From a checkpoint of a small mixture-of-experts model trained on Wikipedia.
Training: a variant of Adam for the experts, 567M tokens, 8645 steps.
Below are experts of layer 7 (counted from 0) of a mixture-of-experts language model. Rows are named router (the router's row for the expert), down (a neuron's output weights, with its number) and show model dimensions 168-223. Each number is 500 + 50 x the weight over its row's rms, rounded and kept within 0 to 999. Numbers have three digits each.
After each expert's rows: a language model's description of what the expert responds to. This comes from a sample of Wikipedia text that the model never trained on.

# expert 20
router:468581523434448459378534418584432531541510481459609481478480524504575527544550449548500544472475493448450510542462528504469475482535477547530470496541503494543537507503
down0:551536550517518470531379532500513527575484568581524501495534409578499453517434400556445545515420534532596512450497443430518475556459466527482587561498445523553490567503
down1:521542386436509507531479492454458511576418498475451495538471454396454527504471515507586533559466471440548553474537529432489499454555501417492551471440571558460491513534
down2:507615525503432484434510505538508521524547425552590511591465453488529476520425499498494538565423506501482498437525543519516516514448373510476491458445630539516480396609
down3:501408500487517504461575479503516449501481493610587438567526522490506436480449472417521567455602455514508502526463611462535452490413579495475506459479552460489453425484
down4:512495501482487499467550605484492548498554384531558381469508578545498435516472486466433494468461525617500611506453521524515571530564491430474487513472520463447443560565
down5:512502540455389454554565545532536487570559534443572560549522470583533496531469457544454465469436502485464465475515424469583514482503501556515560578441551596533440570515
down6:540521617464490559516484538481439401500485321514563423497519405534491481575577519558579540518449475438480493518550457447499473540410507472459510499444496534526538409505
down7:552390526604536502495434484511451520468515494446465530480528523564448541565485453423485465447531504451528512542532476495445538487560472509561503470517442463528525509632
down8:450441502459504545538559480567488467484533483488393581429520471514499489554492505573530426557446462445542478539423440540501532487532487409498562584549495555477468524568
down9:526562471425478452493527438537532432419451503526496508537471432442571433435371474420486498616538380435446520478487592364467464562393397493493586458412539488409522514558
down10:544492477463440546489562562487535507528591517477513513454489471473550570561462505559488411465425578528530550510420436442525516531418500519495412498486487521510523351475
down11:492517454572549540499595474493484488487556544528502595559391540491515545494477551611510511533434494585481558554426423509532462489523442493397394482414536480435479452376
down12:409487474478526554512379455507533483478504441482557439530583542508484489489371456566582464413471457501514571535450469455505588484293487460451474474463495479418538414490
down13:514610526510450485563412476554501417538491402590564482552506495550489477546490594495419586436481481532513490535528571477534515509490419480542609501440552500400438496502
down14:524509408542491474603479490581561543481442573506539553564515534577447518532465457467570473456554479500486443580512504445417517380482483516538564531433486559482397479494
down15:455489514496513578507424489497570555427430538447423491494520547515494508521477583497480490517506524545514527505410491508494495555504479510422471449593516383464523491572
down16:405499493495472474544543531513489453488544512346491476445420648617566473526547467459536449412539450494434528572458509542519526422567510448510517550556517556425444465481
down17:550568526512467438490539492510460433536425597556587560477468421467419478441527535521489573463476419531534543464579503543530435497510528558522558544458518546532537530508
down18:549495521622528530450435471505511468444487504521473484472408569515507534525558545511473533553558409443468595539518437399503574586494503418462534463505521533513461482473
down19:432576540566460534572595407540496384439471571509486545462366491514458471515518511468512550539607519519509478535578571586507501430527459476600477527424566465468564503500
down20:537570473571510456484517453513459440532450536519496454482477518552467575408609496526476578614485507540564503508426522514492456417635526481527469530406477482568535538516
down21:542462473515452466435589517561508514508498620565391507516420445494580440522519481442452518529499524550607619520535469540483427504486528531581627491513506513443586597497
down22:603417505515526504569530466509491483401567512494404484569497501484542525429449589430392574522565477550486412558402502478460498462566457551466443498445521414544592483504
down23:423551464505480483439447446493459509573509563424462450576490497491511473432567453572514483572406533571509454483412493529504487500514423469483472426556512567453530507432
down24:439530473534461420495530513510451476478426637430496562502445411456582493452519475541521596520431443535439482565315519428644479553505549429542567480449566557464424485539
down25:479500486497518550414538563526595454533481531561536497487451447485537488472501507407625447493399503506556491558509401491529503415475499526540558507512460556512503443460
down26:562491537476500569503527497515525503518452558568499465531451411602517457390498574484564527482569495458510563508550500442562488512427454482432544516512425576444522551548
down27:545485528583490623483388548520496498536448534477442461494559484518536448462568522520469484493519533549490546426468465456512452489558477561592515588587512486451560563554
down28:527444495570509522464592568478472498462415538520532568516545537511451480562397560540526498497541420537548541555413570508454502508518643524498479466535551474460458429403
down29:598533472509485511513513477537580521536543506521506450390476431545502474529478443558510486426469480507487572492475438466495453684420441389503563521424534516563507564490
down30:534464496476487514384487521528496548522540488464479482512491631534481465474498614488612521472504532446520580518469522550564450502519531364435454487518592478485514648573
down31:439535548417534454529490501484472430539585362488536526461517539471464554486620481461544459476582446424513504560548488534470459525462505495451469491601553583472508485480
down32:495476450554560528452530508524552535395506547552528547481473542495466492438574505541506488458445432531451545515398525525506495493468540547524559364460546479405566485417
down33:516450542574550563503477492500508411460489505510525453504559456521418460457502601478533488416538518563494539475454499476592473620347448397486508493490452449442520471492
down34:411488546505472504532603562489509471557478436419483462454444535518594468486493519457461427476496448398495549527474566557525550461586481629511472510590588571469491473542
down35:566480478513567503520457598514524496494530497515556510448497594554501477491412393467528487454492516547534592467469423409538487574410486438493526507358469426588462547555
down36:496492528453511491491452531493438569478495570510438542507446478463460478467569495629543591553499532561557493431447406547509457523495544478468555493544396532381496447506
What it handles: Commas and conjunctions

# expert 1
router:434617481543479426458402517508436582576480545491505490533482494466475557417517467400593528502455533489477430472511496481510499408611449527570484473509447507554510498516
down0:579513463457486482457503489578480548533506419588579480459508486489527487523536504542559442594575443589443504498440518521431441576469425472560541464503483458499507473500
down1:419536527460534476394503549538482494559547493479528488536521442572533512499479504561529471514432412605495513505553524487436395544455414545425537543407459542516501488497
down2:491487545630414487510519534482444481537483533509496498567455546494586537489498467568534480546515548550498540548523572475436513458498457474544595434444467433483477426497
down3:454514476511471468449492534454558480564425499616501453540562497523499506518457574452478469544498561604492532516479449519482492511486510528449511586574540468482458576514
down4:435484453538453521521440497482533454462480569486488485504630584591500512498459459400394514538442530530538540468491471538434540486521486583533502510457474549486559454500
down5:477484501474539482539511491495495472493546517533627543554498553503487587523539452480424565518523471511534533454498464528487440534540528524475502514472460568492481491494
down6:491470468518565525611504489514450557371479518447544415562484472582533504520528569543589519473527507535480427517516512527494540443494457518604474485512444577553500553533
down7:379513539531430455495446436463525519544514554524477507535427512548469559514487460453650418454376528473589565447472583498509433484528525457462473514614530574495537445529
down8:547440543473484492425525423524390503576490531557565560470508592506462506425451540465498565560490469467525477402519568506472533628547404450521441560494511483535542500502
down9:502440472476506551537471606507589522475417547513482455570384424461463535429467549376554398495479479454543529435553488430500494437593445447492657520391519511452492504457
down10:596534421478571555574483484602526498467510527541478529405509454482437488638416483541635455446463489379557526513503469533481406471486495509554504568429524516470487511503
down11:477417592438489409528585462460599473534584544561472612570437507548477492532484465435501481509559376545423610444413602573540479559565505492492564526479530645453505433484
down12:490451449548502504504469495521566544543482444482490367451453552445463498339547552616467492497432555502526433530534457396506474457443487449436436505536557506486437471531
down13:556555415532499517587399560516512503531546537364415503498429532451542515392550438532572409503513609470566559468421441488504519527455484471512521387553526494492538512517
down14:541534450610462593588537575490563491475543532472416469457473565494580507407487434535494495571440527431471577544486474546519547460448566488541578541529445432567471471544
down15:511513537452482466434497516572543519525491460451494562564572544562584472452537513540488535455543421490478467474446522443504521434485530481515531564520564499482478590407
down16:497461511444471537543518415490531487410611537497418465511542446556588452507607480482428507486365455613539436540596489448513427496516575497481549466522480471582495435515
down17:494489514474555534546583546487487563471504564512545427543564603563428382520495526543373485517544511523446580521510525468436457387460478531573418498511563433489533454473
down18:503537496496556539450439528507482501536401555543469554453471556482476528452524526423530512566602394464462480457361594549494544590502475461445488532458513462435534600575
down19:508514392532499536571499511626513475589441476482530590533451466508451455451491531428439510441432480481566512483546527630479455528578511529508608482435475466521615516542
down20:513500518531415581510551516524415450557503459456486469513519544529374559498476442516495476518512539531537495563557512537499593542504497431588492472538501491425524487595
down21:472607464579481503510502442478544502466507538527533420437505541561483505479495499456593561421500419446552600535422466493615462442592507510506508506466524489497439510484
down22:499370414450492450597499507522524475457416495557541474545557455570526437507493448538566523424521595567633420548530393460490528479530521516529437603487477519469498519450
down23:518508491436437515488458406457440505494478471472555567470554507466514536542458530530478511477525532515461518449514461461497561572489560464477393640514554397517485482593
down24:546503549478528454496564491507450510531506528489496500554526476594545500540477429526433433469566507627482425508478492548457415525550532518472497538413484505509660505489
down25:604516483500366487382467552445521500528444583521471452485513534440496540496496493549427421490469599597440471559455530486426409537556539540589489493545547513449521574561
down26:520539503481437483542517580470496513550461381401484507436556518454538531528427539428473558517453467482572603501601552489634578443461500440525543533560449468596419438562
down27:498441493566491544490534406541574453491508441547605425486475512608572574571462549512444553620496505551520513486564569560460549512481518421609397501535451522479411511563
down28:453530456433401452447567623615523526483485546488518575467509587468524611529453478483539500432448397414526437473461541515494387576576494517448460520432450547432458602487
down29:453546483546550511468471468534459532496501499413586481504588490468431593464502496473520495502529588509500468526432543563544413411561475378494562471590532565504388429449
down30:570565520617558509550515457520455471513447444479496492535589533548549482538627577496533487603415474416561422549504468394514443453495455527607502466493558529473500495543
down31:531518572592471512510466495391482496487426506560490500435503552449501464449553591510482587495541449489467444515386513505493409537561529424500461515500481490449427568466
down32:489557463616510387511458508532368504419516515611557546511473490569507413453473509521508534416509398552532434527457585488501497509461463508554439531493482512501559540481
down33:392480581544514480470435631450475430470455505431574496443478418469476464475548480478538429537526487548470441420520498471582511516563441498520541409463456581577529567431
down34:520483413493394446491432512490507435442586526509436489580607443448551460483488427531488395537459528442520606456514527516550453498404506432413505404467513554442505423580
down35:523459426449595558590543553566557471484414478526625511491504517464600391397465513442468524526487410439423483529557568394541455476504458516444478563556419507485501493519
down36:414576479504469530466574418541519505459510425539566486458496524464543590530378465476524540503556608606602525483473462554517584443479393500555483501452492467566583506470
What it handles: Lowercase word-initial letters

# expert 9
router:491504498432479494524452505493451481637499412498465549480559502505473526562488517492510481469412492491432472571554498541499537452553567492542458519578525566525476435459
down10:490561510511450447455513413493488498488542470422544456450533523535570545551457508514541432463485450532504479482524509511486516641446582539406505531523458552585402512544
down11:509436496510462465441503398457435543337532563477575545548534574558484448588462439430469555504490399547557441477407492548515503535576540565498471462531496487494521426559
down12:511446582492539415474491519569491553465510436371551414588554524466483410480539474384496451419509519450439539467491423432472459485488482474453569504492494634538458592550
down13:556473487457524423487455465500565476509493480507456532493488501487545387436480414500428506487558512536413522491479600465469446467467518504516503475499454530522416498497
down14:499519410498487529561463538468418474555424416493531456484413462521469578536606404583557534452529481529509469461567490448396548461501506603427519525506501467545523511518
down15:566538512399456591444481513490446520514486529496623451523460519503438510567517404555496611476486551607510602564536424567525452488437575463558447551430552464487547530497
down16:527523500438570534492501588507527546492453420504503499502496562442518562459483406556463446491480511466481459485480500525500383457400462509443532554522551443535490518539
down17:486406510508539547462568486496450565406447569374504505570527529494390530558488532413452460615462451438454562549550506452539434522500478454529529449535591508491492425416
down18:482534426440445412474491573598493502495558457523469388374514533434518494475527525480405484555421536487481484553462570475566492491467486490483605472536516556570522510485
down19:568464529456590558521454425524499414485527506476614535553482536546478543491434468464492556517452328528473572574467414468516497560449526557459451485573565473505570478447
down20:442413613501500462572583618463549543462536589514443371530526522505587512535506491450572441470617445519571468463489525509457446507515416475472525562498487556513473555444
down21:389435542490496477597449415498446554483544508482527456487500425511494496535484475482477548521498438525623469465489483453598579541533581458563544549522565497536462494458
down22:480535450590534499476473393468563477491461434542443599411507478475580503493450440479502513536502504441471514491504457556459447513496586531473500443444445449590617498469
down23:601468476507486523413513572510497530515454493470479484533522582533524529501487518510542441432512505463479513527496416549504490527392444548486480493529489454481532484393
down24:484566499418500476555459441521462593534569539386565504530542546481585408508573517450526440473462481476511394563528494486477488491382558467476530511498510556551532495416
down25:600464464407468539499480507530433465484406517537602470514537441526486544543524479520552486422607446456503509485476489535529460495382602517418545529545540427489468602572
down26:512443451541474466535485478489547473541483437491571491548525536498440485521596460483559550453538485498507388507590534521516467522470526513509538517449471497561495533466
down27:481471559529577528519513480484477446604461558467472562487518511506479465451597538423513442474543481421623496427483454459527484487541441415488488487477475524462458581528
down28:485579482548436553493491473621459483423557520518500560372494472561572534527545595643502443437473505507477497485477523424566538558513551548559412496502464518560507470526
down29:442433559465536505480511435512447587376515589432503536585494429464518572398567508477432572467515549459549479443621436423550423554487458416546547553578510503538454503485
down30:448470444477502515541551498414525530491549508544487559418458477528569543443499517511465533464451443483555472525503505538474458485452461548486511458621515473536463535597
down31:359531513572450539548595559501462479447423444463519500452455512512618516546482446503516426573531495518529516562514532418583519475404493398574557512540561430465520474454
down32:512516481523511469552495516557518571487484420471528402530554407447460458496482490495494462511458454510548479431503508549479558556465435532441520554557538539523424370608
down33:410567574531501518434647523444520446450452571559514474459574599448519506503434484417485549492533501411481553542440540615535498447548504460554481579466531421464492569444
down34:399531529541453520508550539485524489536551569552464493504465469594477483473516550534541477481561441537529404537492520458484552486453505446523496570591496422456463491489
down35:508541408578564471456593466492454499533475512492500512361512425541557455547424578558484524474440472553460536495408557609475568441488514457529461541552588559594426490534
down36:569526503446567584584558504504555467414571549538514551476494514498460429422458583453541464526433431537468487499472545460474446476442489530520533550471523550445528416431
down37:516428528454557559407492548466493531496504443477556576591435496498566558502442530565525468477479504513511583539592490574453537486580481450535447574507465397418487420484
down38:466514505576533555528500670521538542506514525403480491543500556457545465487586548585561596441465584474435463456539377526575521530483459440458442452498555492514483444437
down39:485515413498561475455506441425578414463521519477516460458481461491571575435473439544522500481623501559403452542551498485513464441556430604409551432467532454566544493559
down40:525461469546457429483439398538578493485505559577500500399551426503605449492535410448520401508432502499478465532554488518502447428454511525496565463483539479507456633588
down41:494526545505494398564511404509514544506580441460479404572465623506538452493566449492431521435537507503452544473511376534492490479465540510476466495505513464514458561453
down42:473425564530526482470497600523510533441456516494496576576546542558536433535640470529516541492443457458472514529554415448467520492477486553516530491420457431573499546463
down43:543540431480462526519528494582518455447510506571539430544418521474405528536508513542531439470592501562514501473434485405471470533450545449436407464510510451561560547523
down44:450579524519515477499477487520452496477567461524458633443451503561420423554457569534557458552463422556522464474453506489557523533472433457553457476538496471413389464572
down45:568451552470458503555474487497605412509461503415490543534509432495521516470485473544530508510502438555485466543511518521431477503451604504477448461539594512544638440485
down46:441648473543390481468510365489450558616460487472486438481498522543564545496494513549504541451561471578580556499482435480402429470475479451458517464495505485414480482508
What it handles: Latinate word stems

# expert 4
router:529493524492502488449489376504432577509524422470482493560471519377534519462527459480419525478484590444441491531452508445487425384569635463566490515569515455513540506529
down10:480519515517435565557479487488466492481473454492496470475602532492559643509537446507479470496530539456489435538334471536549581455404525505470441564523455509456532459445
down11:474437490525555488445500492482454502552518589526509372461529560563535489528546513477487502437498493503475493406488530498604461466495440476453507436415501515422545445550
down12:497501448551460428575526560492581465593533571534512550438515487518482388458522473462485504422579553492478514440587485538529449491555528451555541556382547508465564557503
down13:508469404520454469398483552520483488546552618481579505458563528533442576441537497535401525491469543585576608593555514463485475466523460484492497480439458477459536577483
down14:558533520527458523493532440566427501429385533527520493585503461485397434619496510482540506478590562555470488431457540442473427431530454560449488521485545506507465475452
down15:420555476458434571467481431442468463561440575565468428431448479514485564544539483496496515515496479477434540558482502549416514457379528643404525551479536508453496497614
down16:587433505503491471531475508547548471550416514451449495510555436504431479506578539424563523540489404463521486475525499457479373512488489564499489487449572452519490529414
down17:541493565460608425523398495579414486508450545493421547476519483516541544480524502544510559555561608544505570462457521455539544401528533430457426539440543483458524474516
down18:579428446487448510466575505544442513429492503599576530474500483639568532537524491531513431473597491509560529450488478525476411498588445519470459522578539489413559494568
down19:484607483512497514502543537422554450476572488521428466451526578614513480489522433540484435421429454482497490528500521635431562551457527494419475465458551495457555400487
down20:409569516569542445479491540602474453456426520508546455523540527556425460591567527429545580517502569477501504461519443535506545446463519565522478448406503470527503493445
down21:455479451496479630500491538477379492483512502550486627439566452521519458438433507537536496455509443458545470507481496494468545597546521523432447573647528447492458537595
down22:532454474579563450561528499609519532469489468498502522420497488506441545450524492489538505483577502499430566449505489448384464431460488524445576480480461472499531529463
down23:518586589467562440445453483562496497469489491491487572511485540505459554559549540573422469486637488548462522485477481492486409484486614462472511496553415450519545478614
down24:506536484543482412618555519515501509447418511482539522463546462445513605562405516512610501517429445449532485405459531580485559575411494519392505495485501523486571503524
down25:482480574513543483409464531480448472580422494458550518520456371488482414499582480495519559477549570427515524568504398506455486495584442421502492588522543447498494584512
down26:482541497549554559414543576479596469467534531419547494461462446494552420474467550518543478393541522558578452490521509514402540455502516572577549502571403455473543439591
down27:547474458520524500585372566518495421597420507484423487454455537441457507477505531513542489478531555583542393563465522550547444455452529551408623489404493456498467522446
down28:464416545434590498530554510492429532514559442458484467521519532557573475467523538471489525447419573482476649475523472496514512454390472420412445611559537483437440565400
down29:473400477539552577489428517537528597490450507548520494456493452556512424580568498457426492530531551469420473465474554451454581472554496485458485534472536532510385477544
down30:439436545540543501474537525568453483522537525523535552486448521502500524545450546419469511458548555466556605473545541498468493496544510395450454560519562474420564568494
down31:433451522466527477450511504456531502469541500472522433540439370515476491515573401456481590572430503428463491445486613552511482590524515494407423487488482510556428518491
down32:553433462539506558482449538472456527511572432489437490503502491344488475460540436465514484477495600482449505451523418630409500522619467446379495554421432548435532536482
down33:504439482492516579501564587568570537485493529465543412472510537542454577484496495677406508497513480562567582530481479504487491515417488555473471518445482561544525540400
down34:491494466389530593541398554547505509519604460498487526445486501529548464540447467493541510523478528566510446488569558399439510517486489495500513617523492408377573452573
down35:470458554465529567558435382540492448496475494590478516546430429460426571537463454460491509422419467533488509534575573529546493527499577377545528495594474445590513550561
down36:589574571511567470512521596466435497546545520537485443413502463443459507463503521566556484464472581461474457463534550523463475519471432460433498588465518448446525558515
down37:590510476457498465588414487516502439491464415485559560504558518401488434505490514462471402447562459403482494643467485548459551542492523546513513549548501501543396408510
down38:451427492512514470579527488396547533459607427592522445514558480457484517460470517455508480486518589496585421513503434409601467485514446453429550544464552416473442540447
down39:456455477504510485493450465543546526520565521521523446524562575429509468555499485397462540495626538505447486410485490603564458418525439485573493403532486455535528463559
down40:482467595507487401425512529531437419452431395500552503509540461492507453522530474460432535417510538555448485511432491464549558495603512435459559583484466517484370455474
down41:503441442542485455472466450570506477500478491518551498525406607495465494662538481530499534493536538520500364543535544541472515486523527579619450517500472417527511542489
down42:505593401465520456573506475505596462487461445493568591435500547450458523526627563512544491437604537578545425499521533546548502477483509509548530455507479506524397528483
down43:383498347515489499485527494418508543549464508541505516522548558568453455523516464589555551520512527531581469515549433515571552507487565428473471484559521418373581542525
down44:541491532449551441467456550501443510535476519592620546489461450505508536505483619468501476493570546586472539456448488418556518499528441497563495470438468521518506562518
down45:472381381509464514481498494511481568525508545467527486463623511422449501474583478526460488491473457493531567546546468588499513446452477435544508564534525507488570554531
down46:489419497489519497551493536472542512513541523630498542498573447531456511439518427420573452486454504471429513480475467549401514507505475411411488518435506585519507518445
What it handles: Word-initial prefix pieces

# expert 15
router:464576465432446462465498422567456612535481549462491495517526479397545501509522431486463463473461505583447483509478449503467553479561609546505423521546510482512494468420
down0:567553503512529471456631423480482481467461529449582455462545431480471520670518501522458468493454483475461548621513474462498519531513602452455501567440529410544509453501
down1:496512442547445497483443510592483481534505452502562572500489494383493503481498520522509465436479395516544485479541506454472535548531536409544486468477393490403421555491
down2:498469476522524538505503494514418523459446500465465543575486561531590382525465520574449431431600453500520497484502552501540473410480539536497491558594510518446470557499
down3:466522484552544413528502472534416537507551427527478459458495535587497577438505423575569433422514456441497528484593532461478498452565526491484593464505475575542469475541
down4:445387525544516609464537531454493558510433507508482475537479508455483505470519458480539511460540484525467551503500520482463474574517543487485428487498562458414505519589
down5:429543458442515451532489471549487489531567453498559389503503534471533483499592494578541524559560468525477476463430498578528497502451488462481550521468406631546534440528
down6:453498533446473452511506468457470452487565503509456449427513601529594493477459525490500571508528449568515572418427506538455451536468548481467500521526479464453539496494
down7:470531504569490452460602524533545513509513517469553420644539583515541500438603435582489557397563575537462516401471458520481546482512473502524410518449449579400468484511
down8:566458542417519472531450520473539558502495556534439467551579539598480561451528508379560474553486526586292395526573494575555588474436439520438542539544487602556420450573
down9:518530416475390458431475525525449570554475577518570447494499549510526483484518457455508503562521468514532437511530554575490503556545458498481513458453501526601486593616
down10:452463474483452561430614486491496581497488490582488481477518559450474435470425593562480530568583522517499556462416478462476510512536523470551476477487459630539485574453
down11:525565395599481484545467446490502550572516457449554497517525622552547412492509365547516513473444491543505510399598480556449485472488504491509543477577468479478476453461
down12:527546410462495523475570522535526440463521452518457474506468541503415543471495523517517457476485507590436612517548473478509580558469491566477448577515573433485415534525
down13:491539427550460493555460494532454439587517410434560463438583535473503563437518480594548555521532502478450518572437493423453454559508551516516448587496324518544459499561
down14:505553473485522462468442459482570550438454485470503501472501462485444515611471530403511632492590548508495528465492480488531521523444521410527493469563474609497508427490
down15:396499553510528496526539536493513466440437425538487515476399533485531530463503503430530533503504468555465561394439470573516527511470510519521468504480554458389531479393
down16:469501539454502540464492503542455517520473565465474479543544535480415531617495507497519513463497504468434556414575514528475437472463561508450539487560431510434562470499
down17:458477545503528561506493437518500514548499505531568528435438507492459473615517482454389582500498506400594548545534455530557590495486559400521485489507507512593440478473
down18:452527489484432514515452495489476526510524503530487400512483520493562481467539491480495489584528516545519526428586435391565518452446473501462502581553495546496536442457
down19:529507550479578440465523634525451526496471482582466526451561403557527547538493502493485440480553587529471424550523508551514443441563457612458524468497511521529566490567
down20:498403447540415493506497483524515582448490554486536457529532451605572576484369419485418546440547528560504517502580557450485532542466498511486428570466466394454546578512
down21:526523410499491502486461530529514447505543396527493500512449580483538532557503426525518554436392505552449556497444519473529380516400483471476516504575410552424518518598
down22:493492429551547563466571481526452409545459599442539572484560520482450519409499498444563444525514420520475566529429462490549549501456514524538485497504519439463426501459
down23:474464577413549431518379618535477660473514455462498438463475497565497501546455449539458503465536460556461455520504478483500497522475473493469488609611442543423451574519
down24:514446588563485485399373517514454506505561440444469559465454452542429568494573575467554496547469500460564473506480452503506468521543586524488501530420530515611472554388
down25:513539428443477466467544474526489555517441479462541412537524507575595452493481563509481522472470573451499515446539441452484461494512483466446470461518405497420463431559
down26:514540527451454480505512529430406469490484528575427426451414507548450528540543521458497530401495483538559567540619584483518448500492498475557388594526591465521483399499
down27:453488506466475482478476497491516586439530609463513527444524483458560512538496466555508476449491461549487477503509565468459532448529574506495492539484508503483333497508
down28:576519576467500457478423531511506461464618432450544478503457496560524597440451429501504507459528508560450552515611558514514509437391403447468476587535583456508490478556
down29:514479469526467465504505443466401495516509598594525418438566496473515565558456458474529448482491515510554529385517500506467487442569459552476498472517561419475437603488
down30:523493553405466402538524481472557525414493496465462621534513478558558506485478489530536583453489518466545478498482509526469523400420504507548467464380524544463473478483
down31:538460526440540548543489561500553583426459515431487555435568546489478440556471445443535566491459539389481486475426500462582440466435424483481462468551422598526519473523
down32:534467448486519545539562525491502456477500498463474491526501482542424485500480531400536567499510535463492501479520421381511495459508456548447615497503464433468457465469
down33:548544480452501533479426513475499446519512396448508657430429485481445416432551471517448509498498459384490495473527519485530480582514486388487506511467611488516495522502
down34:460451515514470530461513478458420484559562540495475528425490452471436515443566529522524431591500497491576554453546528543452506534572526546523418516494552450581517550509
down35:524423538526464552488418382468484486482518488465472573559492451491561509532603575449452461528516487515577532510575480508466463436518516587531478549443503427519560468456
down36:531517538549473614502501533516546431490479476537498519447396433504400450515572575567438531546451499434522556563521522442529514516536522435543499582461540532528596509431
What it handles: Agent nouns and by

# expert 17
router:451493503509526460536462495538390510520426500489441506406461515574538487428525418430498523452370516539445472497604486457520495416661458489465444458546468512566516525496
down0:438396481497502556466544502503464464535537526508473461551502492513537533510517549509423528400453584483523492443463484450547437544487582484482545493562471571554510519468
down1:512569437435432510528537518568573556531495397416448473557443466519547458517456532498461575475593475492567524472511543486497580506437517456507459565433493411435456501488
down2:427538504494456469474500551469492386435498472503436522490504435452545432392543478489568523480488539466477491418477460569520536549531544554494563481574534483559453446510
down3:521463534568449482465533551554500607482443446538557492434472492466582481426545441430488475489467637437611590386587506442552523568443459558429540487553514528597513519518
down4:503503418448467457567505496570509508551474503457449526501470488457433536508425561428559546435446382585505447524601504474421464486507405501528539484559457497481556515480
down5:502510458431508505433502451529487504380525514523590471555476536443457496524468462438467552475482490592486541481506550544506488572547437466544424375540467510450428423507
down6:545456403490526413526550574493536460517460427484466623462513513529435523573529576546410527510502536535555533442505512456494653532577502539529571489436470543440460530480
down7:478474545479540490490419402568531521463513507448543473578480519471560489465438493558396551478500484449471416512488515542583453485472461534460428443482540524529470485593
down8:549442530467511538467561484480411478519524539648504500531512477536517557550461387476500501453617503511477587512443466502527460510394449521383525544480472493376416444450
down9:447564511496450564523500494508544565508528521567547533527429441451519463452564466506515578410420546487533460487561382610509534607440463556432504499597511470522516566464
down10:534462512559429544502521475478496456563525531502479594440467445420490574490481529597500491471496476415487525563484572442488572621479445510536486480458442459407519491485
down11:553552495536557562503537470518582471636454488518501486431480527585535424528491631436533472571477533567511456489518434517526503514463514545522503529542494524414522508480
down12:475509416504494497431500566584536433581500465427468460484467487509552439576522517539609506490427582615561575524482529542481457514423495517498609525558475553534478504525
down13:511517505426490452543527537474552532522519506561550432573436572525584422487469519400450498520458558434472566516455510570487477395498521485521495507550559509601449488450
down14:550506519455448545508442481469432485378467475595585552507423513528531500522519523553511587598631463536557467517517495610506514560450535536499469558490461470558415508535
down15:445536503481519472542510432482432489514462581487457496417489511508457487488580551447575531483492445395457594459598560428436462567423550511510468427608361433570482443462
down16:476484585529494517517525489550480508647489431463526477499444540483633458465589476460522482521543515470445447416450508418444493555515424509485533516505503469481426421470
down17:477475567453508499416524539511584503454531463470499522494556530458509593525422512525527459547451592554454503543496559514480485499457519468557517479378502437533549470564
down18:436502478529586458503436520511469485449534530551522601443448490545591462540497481483367615467494539603489511481522525511520567508460448521517425424513513556441542525480
down19:487516520437445456552482537532521458450498433490523431525462496484506458462545437497504493455493505577506603575588483494481512561474575528455578486454473478543585499506
down20:509550531499518558439495441527531435450428579490503489536458530428511523409456524509573583546529514509477557489494462580604487493506464513499493430588486525429521485467
down21:526491455516499475556603494425476440544464602476590500503452521470453511512463540490501423585573357496470578423437518621524619557527490549538561411505522541489512559487
down22:412543446491555475593570515529491528533486563536539573517461448494554445463622534554519530353531471517592522535498515618496546452476542533475432607461397458465541583444
down23:428485468419518516486473458518540513521543402551472552456492551498482509456452437549487465475576513400509586535451492447531459506380476475527531478507501588530467530511
down24:542496457518469506602506534539516449588501550427532449487502465480435519470441446480503479486585519477452465660436496541464514562613570634423460567408532394545451497453
down25:484486454496568430431479533506525524558568436561548518492534513506437444538458605534389536511493444457545475486403519482391510490429576463517399597432580532433551529566
down26:545459521553452527510440458548534485413451456434507526544526498483458474467431453456414496546513544434507552525501488547550580621483615581520550565532495419427476407534
down27:514597491414422436534525548495478440504499505466537595383499412499494516575450583474475415634444529486516407514469523440471554582551462436462463571487637491576442487565
down28:474441520425568514554506439559395507517462480480507473537433505524485462568496531463564556579458502510536565541461531560459480503494548489664441462484498424573504567515
down29:472483563537462542565603455525490459472454443469468499479514409480447459464458526433528490499500459507498493477580444603567513389437539546492577602425388536479557363438
down30:580518406510521613519501504481497485525479408451472427597499444480528480511451495541436524572619550489596469553465495555493569430458571425491564555568524483506436551501
down31:499446452527513499520488487463418446549407497535426488474452453415505449492456588565485426533526447509421515504490616508481542555502532476526529495510542492508450564491
down32:470577516531472516543419529500510540528576588475452500537499449513472538479458460469416411468452495524536500527575518635544599540520459439511457530429501531430550482598
down33:496504547528466514569551540492500537521568433487536517476539400535434541469496497488594514479604505537591446469459553509496524515507441483609491556555435600459468476582
down34:356515546524558480512528508453472459514546536578470486586449486455510550476544506479514502502529540448484462509478532499497485472550523573499521568492474420551522414476
down35:466549536561528408552521449480405489542495514509538443512484468488523500485450477587606494590491461514507516525413559524582530537479519439434437555461459457459466543523
down36:487652432580423387471504493510488447545506512495498568484522535499534463502473538426537522608530545515513485597414523387502571476454455477523520484532514461517427418634
What it handles: Census and demographics